python train.py --experts_per_token=4 --activation="geglu" --routed_scale=1.0 --router_cosine_scale=14.0 --lr_router=0.00102 --norm="rmsnorm" --beta1=0.9 --batch_tokens=65536 --train_tokens=406000000 --steps=6196 --dataset="wikipedia_en"
Below are experts of layer 8 (counted from 0) of a mixture-of-experts language model. Rows are named router (the router's row for the expert) and show model dimensions 112-223. Each number is 200 + 40 x the weight over its row's rms, rounded and kept within 0 to 999.
After each expert's rows: a language model's description of what the expert responds to. This comes from a sample of Wikipedia text that the model never trained on.

# expert 37
router,199,138,261,203,279,262,304,232,227,150,163,178,213,175,217,203,73,227,233,202,204,91,170,148,117,189,189,237,259,186,200,195,203,205,194,228,113,166,215,276,277,240,285,203,186,128,187,222,208,178,160,227,223,176,226,218,172,246,197,199,178,183,227,198,228,230,268,221,211,191,154,321,223,210,186,203,243,218,153,175,219,232,217,161,250,141,206,215,187,63,165,162,223,213,220,156,221,210,159,188,172,153,267,184,344,207,145,185,198,248,196,116
Description: The of in a series of, plus quantity words such as several, various, numerous, these, two and four, and numbers that follow.

# expert 32
router,190,131,235,195,216,223,305,268,236,131,195,239,163,190,227,193,142,189,264,192,206,151,214,163,143,220,191,240,159,184,186,203,148,168,197,190,210,164,212,204,200,200,283,276,222,235,185,141,173,130,225,222,226,229,231,235,195,223,184,220,222,235,212,215,260,273,232,266,217,191,187,277,218,182,161,232,122,252,146,218,254,195,189,187,274,184,213,167,246,3,226,260,264,162,233,184,219,212,242,155,183,172,241,265,301,158,144,180,172,216,174,190
Description: First pieces of capitalized words and names, like Ab, Un, Best, Mount, Azerbai, plus word-internal fragments like the-at-res.

# expert 25
router,99,151,252,219,244,272,218,255,193,179,237,254,180,199,167,206,57,162,177,212,250,206,235,106,186,213,214,229,226,224,213,201,205,177,188,177,220,134,174,162,250,194,239,245,181,240,192,205,234,229,193,255,253,207,154,190,228,178,144,226,178,195,178,177,218,284,222,220,197,147,258,257,206,199,177,214,274,190,138,137,251,226,214,140,217,159,174,238,238,43,171,208,261,234,173,227,228,265,216,216,169,228,259,224,316,232,110,219,201,213,141,230
Description: Surnames and their final pieces after first names or initials, such as Smith, Brown, -son, -ović and -owski, in lists of people.

# expert 16
router,88,188,268,213,213,228,247,198,231,234,244,170,201,174,207,209,132,245,197,191,248,152,187,157,139,173,235,181,230,149,181,226,202,163,212,227,215,202,196,231,225,239,189,235,202,215,225,181,173,157,130,173,193,189,150,235,228,248,143,220,173,170,150,265,263,275,161,205,211,121,133,292,169,228,144,193,167,217,115,188,222,181,233,202,206,197,196,174,198,9,203,178,248,165,190,151,237,266,195,202,172,208,259,159,267,215,165,158,223,154,147,191
Description: Time nouns like year, years, day, night, and blank or numeric cells following pipes or dashes in infoboxes and tables.

# expert 40
router,147,142,279,184,199,252,240,231,195,202,200,179,189,149,258,198,140,188,152,219,212,105,180,166,128,203,237,200,205,192,134,263,169,165,184,169,199,197,164,217,273,174,148,153,178,201,185,198,225,208,164,224,240,191,193,281,158,170,152,237,179,199,180,112,203,262,255,195,199,201,152,309,241,138,167,210,208,213,140,190,255,281,172,144,184,181,190,214,216,10,221,215,214,158,215,100,144,249,274,211,217,189,230,238,238,198,212,209,215,177,122,132
Description: The century piece of four-digit years like 19 or 20 in 1966, 2008, plus early, late, and infobox or section labels like Born, Career.

# expert 62
router,155,132,276,229,224,234,270,198,289,192,185,109,191,206,194,196,95,183,227,185,231,170,157,181,127,148,213,196,243,212,136,263,209,191,189,149,145,167,212,282,228,223,149,260,228,231,236,184,227,94,94,234,168,153,165,221,184,184,204,254,231,183,209,167,206,245,208,220,226,247,230,267,239,202,177,228,150,204,115,218,253,193,167,190,194,178,167,240,197,27,149,174,190,176,206,153,205,235,169,199,177,171,273,194,281,225,143,227,246,225,156,109
Description: Past participles like raised, located, based, buried, suspected, adjectives like various, other, and middle or final digits of large numbers.

# expert 55
router,187,122,241,221,216,211,286,239,271,150,208,177,178,225,226,222,66,209,226,145,275,133,162,200,119,187,245,198,232,236,112,170,192,216,261,199,213,208,190,192,231,190,195,266,175,162,135,189,177,157,228,218,221,194,175,225,173,260,205,209,220,155,186,188,236,255,209,237,209,206,138,300,159,217,130,196,176,154,145,208,220,219,206,153,165,156,185,173,213,67,134,204,232,198,204,187,221,182,221,243,233,201,275,199,257,232,208,195,200,299,209,217
Description: Starts of second words in place and proper names, such as H in White House, K in Klux, Street, Cemetery and Airport.

# expert 49
router,204,129,253,189,157,293,287,231,197,190,197,226,142,196,247,219,64,172,184,198,249,153,220,210,127,212,186,169,246,237,149,223,167,167,186,160,120,205,192,233,264,181,184,238,249,220,217,187,208,246,159,186,207,191,159,290,211,215,185,230,223,211,212,208,225,289,170,211,199,182,141,240,134,193,142,214,162,190,161,179,299,170,217,205,187,168,148,227,191,76,188,209,221,204,179,159,230,191,229,213,183,162,242,148,258,204,156,238,233,212,181,209
Description: Interior pieces of rare or technical words like penicill-in and ped-iments, asteroid discoverer tags like JPL and Spacewatch, and percent signs in tables.

# expert 35
router,173,174,268,210,250,222,222,244,169,181,171,194,254,230,215,207,124,221,154,191,252,169,237,128,168,217,204,209,183,190,136,189,196,205,183,151,169,172,161,240,260,249,213,256,282,117,166,177,164,232,218,274,219,242,214,275,154,200,166,201,230,203,217,213,274,261,178,216,242,184,215,311,215,257,113,141,134,257,149,190,244,274,227,127,259,180,253,224,160,97,209,209,259,137,197,206,214,266,184,243,177,217,231,205,251,203,192,209,214,187,145,185
Description: Word fragments following an initial m or l sound, such as m-osa-ic, l-az-y, aggl-om-eration, plus some commas.

# expert 48
router,154,119,247,154,237,199,271,230,242,190,177,180,188,185,184,208,127,222,236,172,259,196,177,177,168,159,222,133,160,217,187,179,194,222,227,188,186,226,164,209,239,211,244,221,227,185,240,155,283,145,155,219,253,254,174,239,188,250,147,229,182,213,193,201,237,257,272,167,226,175,201,273,241,226,202,235,174,231,96,239,230,148,173,133,214,150,186,184,201,72,193,167,218,199,221,169,156,193,208,148,203,220,192,277,268,188,176,208,174,195,145,197
Description: Year digits and verbs like led, began, launched in sports, award and career records, such as 19'96', 19'68', Released.

# expert 17
router,162,136,191,186,225,235,253,221,194,204,212,172,241,206,253,191,122,176,250,173,252,148,193,140,174,221,214,189,214,214,180,179,191,164,200,250,180,148,116,170,231,193,201,256,175,236,187,194,231,134,168,232,204,173,214,233,276,198,147,190,188,224,184,150,235,207,203,216,188,220,204,259,227,219,132,233,175,200,142,219,250,182,210,205,164,179,217,175,147,56,217,225,246,236,182,205,196,260,239,230,154,215,222,239,242,194,206,181,201,204,190,223
Description: Pieces of Spanish, Portuguese, Romanian and other non-English proper names and Latin taxon names, e.g. Santa Cruz, Bilbao, Alegre.

# expert 15
router,198,187,209,195,188,216,250,157,150,176,200,210,237,250,217,163,110,223,229,273,248,159,202,162,149,241,236,157,282,145,160,217,231,153,205,229,215,216,194,250,211,276,247,217,167,194,261,191,216,192,188,211,258,220,179,172,186,260,190,253,164,242,194,199,276,238,182,148,179,165,157,258,193,236,207,171,199,200,102,162,249,223,280,160,161,166,220,196,222,126,229,211,261,196,172,184,218,239,153,215,129,210,284,209,290,154,152,150,237,242,175,181
Description: Pronouns such as him, it, them after verbs or prepositions, place nouns such as city, town, village, and label colons.

# expert 22
router,159,136,281,158,258,254,293,175,178,172,195,184,178,236,203,235,112,177,221,196,203,193,213,149,114,184,187,202,273,163,164,178,157,170,188,226,157,198,231,225,230,166,189,248,149,188,209,176,256,198,157,263,243,245,155,242,225,262,227,232,154,245,134,152,210,268,206,268,220,173,221,280,219,205,192,178,188,194,151,201,211,186,196,178,217,176,204,141,237,60,212,204,237,248,185,180,218,240,194,227,179,201,252,168,267,219,129,214,171,206,127,192
Description: Nouns and quantifiers right after the, its or these, such as film, album, original, many, some, main, government.

# expert 26
router,170,208,187,239,204,234,245,221,205,186,188,201,212,198,185,218,113,248,213,232,186,160,142,176,140,159,207,215,217,221,186,212,192,131,233,187,152,213,186,190,265,195,209,223,203,248,148,156,259,122,128,214,298,181,221,263,178,189,141,202,179,277,213,185,228,277,187,250,165,236,182,275,226,234,196,230,222,183,127,207,242,193,268,139,194,160,206,236,189,100,164,176,209,197,176,145,213,222,134,182,166,207,257,146,295,183,119,209,152,230,207,186
Description: First word of a new sentence or paragraph, like In, The, He, She, However, After, During, usually followed by a year or subject.

# expert 33
router,185,184,274,184,203,218,192,277,218,184,222,166,199,175,201,221,137,235,158,199,277,161,249,164,167,224,224,219,240,190,179,227,200,218,236,176,181,199,157,298,175,225,112,249,205,193,220,188,255,186,155,195,214,191,143,250,181,218,140,196,145,244,173,211,278,222,170,208,156,209,229,329,182,188,206,165,171,236,152,238,279,237,189,166,266,114,233,221,183,75,184,147,196,198,204,217,221,283,172,249,150,174,244,226,269,224,187,126,174,241,172,180
Description: The verbs is and are after a subject, as in "He is" or "area is", also and not, and line or table-row endings.

# expert 1
router,199,190,256,106,180,168,297,256,313,201,261,181,182,220,196,207,107,169,206,206,274,173,204,171,123,233,217,197,271,236,187,191,246,164,218,188,185,199,134,267,220,240,175,181,192,202,245,182,234,145,150,167,244,214,146,200,180,239,199,195,194,189,193,156,226,218,203,186,256,194,184,244,236,188,172,200,216,239,137,224,244,163,224,149,206,167,182,198,236,55,192,188,242,163,256,167,147,203,163,182,190,221,193,185,295,215,175,186,233,226,168,154
Description: Ordinal and position words like third, second, final, middle, plus pipe separators and year digits in sports and discography tables.

# expert 3
router,154,159,297,161,222,219,294,234,212,190,227,189,186,189,194,212,148,162,228,215,166,156,192,191,69,186,216,117,229,197,163,226,191,212,242,202,148,226,201,198,171,217,199,196,231,256,191,134,213,214,223,224,184,214,146,283,217,218,174,187,183,219,180,177,268,239,223,220,241,163,160,249,221,190,209,204,153,229,192,152,220,208,181,141,262,121,183,230,218,161,160,197,263,223,240,185,206,213,199,249,235,198,242,155,184,185,159,215,190,229,188,135
Description: Function words and punctuation in biographical prose, mainly "to" and "of" after nouns, and periods ending paragraphs before == headings.

# expert 24
router,123,154,279,214,208,265,313,134,216,198,255,181,158,157,214,242,74,188,228,191,264,171,257,167,195,169,238,244,216,194,201,245,247,120,220,120,210,167,197,181,225,260,231,225,239,206,196,140,248,202,148,211,274,213,152,273,189,255,226,159,167,226,194,106,209,258,221,222,214,210,302,275,225,168,220,193,228,192,124,227,256,259,210,146,206,161,193,250,235,114,172,194,172,231,222,204,192,238,217,221,213,227,198,239,240,230,126,163,238,251,191,164
Description: The, this, an after prepositions such as of, in, at, usually before place or time nouns like city, area, first.

# expert 12
router,163,209,282,134,188,198,265,187,188,142,205,172,260,216,227,178,143,164,248,216,263,194,208,199,117,213,280,127,218,199,224,224,256,186,221,134,171,210,191,196,265,232,210,233,222,197,247,199,228,126,211,231,225,204,145,182,139,245,234,206,191,181,178,151,268,274,261,201,206,210,184,287,158,203,165,262,196,219,65,229,283,217,174,147,257,172,258,199,222,110,166,198,219,165,237,214,218,220,181,255,201,170,211,213,282,183,139,160,188,211,148,155
Description: Suffix pieces like -ing, -ed and possessive 's, plus the, his, its after prepositions and table pipes, e.g. camp'ing', city''s'.

# expert 7
router,135,128,241,138,243,260,220,243,160,223,193,202,171,217,141,193,162,178,209,194,202,182,194,204,137,234,279,227,215,170,175,111,225,220,223,121,175,167,175,193,217,171,214,241,243,200,178,173,201,191,156,202,223,266,201,231,167,227,179,201,217,160,200,196,263,291,214,228,172,134,194,225,137,177,176,185,212,157,133,200,265,163,256,161,206,208,223,204,206,4,210,244,226,177,210,183,214,254,203,230,182,226,239,159,262,198,137,137,222,239,172,202
Description: First pieces of proper names and foreign words, such as L, Le, Mor, McN, Mah, Ver, and the pipes and line breaks after names in lists.

# expert 46
router,128,163,230,190,285,215,257,200,182,206,189,188,167,181,184,190,95,242,198,215,237,162,224,171,164,159,258,201,285,226,171,240,222,172,230,210,203,175,191,240,201,194,236,243,175,237,201,144,168,154,115,211,243,205,186,237,193,206,167,148,163,185,158,219,237,262,152,232,231,197,148,223,202,182,214,226,213,238,229,155,263,186,194,246,263,169,209,189,205,58,232,186,198,189,212,190,231,141,210,186,170,175,218,190,242,225,146,166,247,112,173,179
Description: First word pieces of place and person names after of, in, at or a pipe, such as K in Kampala, Wil in Wiltshire, Har in Harriet.

# expert 50
router,185,191,251,229,157,227,237,192,238,228,241,204,223,203,233,220,155,188,183,199,231,89,203,160,37,155,212,189,262,151,263,238,196,225,150,138,198,178,192,203,217,202,191,265,202,155,186,157,193,187,147,251,218,202,123,191,188,287,252,163,191,191,249,171,222,262,202,227,186,192,197,269,219,199,138,250,180,247,79,241,223,220,238,134,247,109,215,180,170,80,219,176,252,218,196,143,175,281,123,235,226,209,252,192,281,204,134,148,172,239,196,241
Description: Possessive pronouns his, her, their, my in biographies before family or life nouns (his father, his son), plus numbers in tables.

# expert 27
router,166,100,215,167,214,232,268,175,233,160,257,207,250,182,187,216,114,215,210,113,207,132,196,177,133,144,177,206,219,231,213,206,213,181,278,196,168,167,165,198,109,248,254,238,246,228,219,213,210,73,182,235,235,185,193,252,163,202,204,181,174,280,168,224,237,263,185,180,207,176,224,189,151,181,212,193,170,227,183,232,244,228,231,244,213,207,237,278,225,37,160,175,206,205,227,143,232,218,174,207,129,152,272,178,235,218,206,187,294,161,138,123
Description: Nationality and place names such as Italian, Scotland, Conservative, plus the first pieces of titles and foreign names after a capital letter.

# expert 36
router,124,168,227,267,256,231,260,237,191,177,239,218,185,257,212,241,58,193,227,192,246,174,214,155,128,109,178,192,240,191,142,195,192,151,179,162,130,168,177,172,208,133,208,219,238,253,214,175,232,101,128,220,237,202,269,216,210,252,238,200,167,200,161,207,236,306,166,207,217,153,164,235,201,216,158,180,181,247,247,183,274,188,202,198,277,148,209,187,214,20,179,249,212,246,169,181,259,214,183,196,155,147,232,244,264,227,126,156,233,220,207,176
Description: First letter or opening piece of a person's given name in lists, tables and credits, such as 'A'cker, 'K'aterine, 'Ak'ane, Mike.

# expert 54
router,111,183,240,168,179,232,236,180,172,168,154,199,174,169,192,281,100,141,189,195,185,212,195,146,128,200,180,203,200,240,209,241,177,206,196,150,193,176,180,235,216,215,123,244,235,153,179,165,194,164,162,188,230,270,122,254,180,200,191,187,189,250,103,206,270,254,171,239,199,212,261,314,221,246,172,185,165,184,140,188,261,228,194,102,257,203,190,256,227,46,221,197,208,213,220,176,203,204,186,217,215,242,219,223,271,223,189,202,211,232,193,187
Description: Adjectives and nouns right after a or an, such as new, film, old, further, member, writer, politician.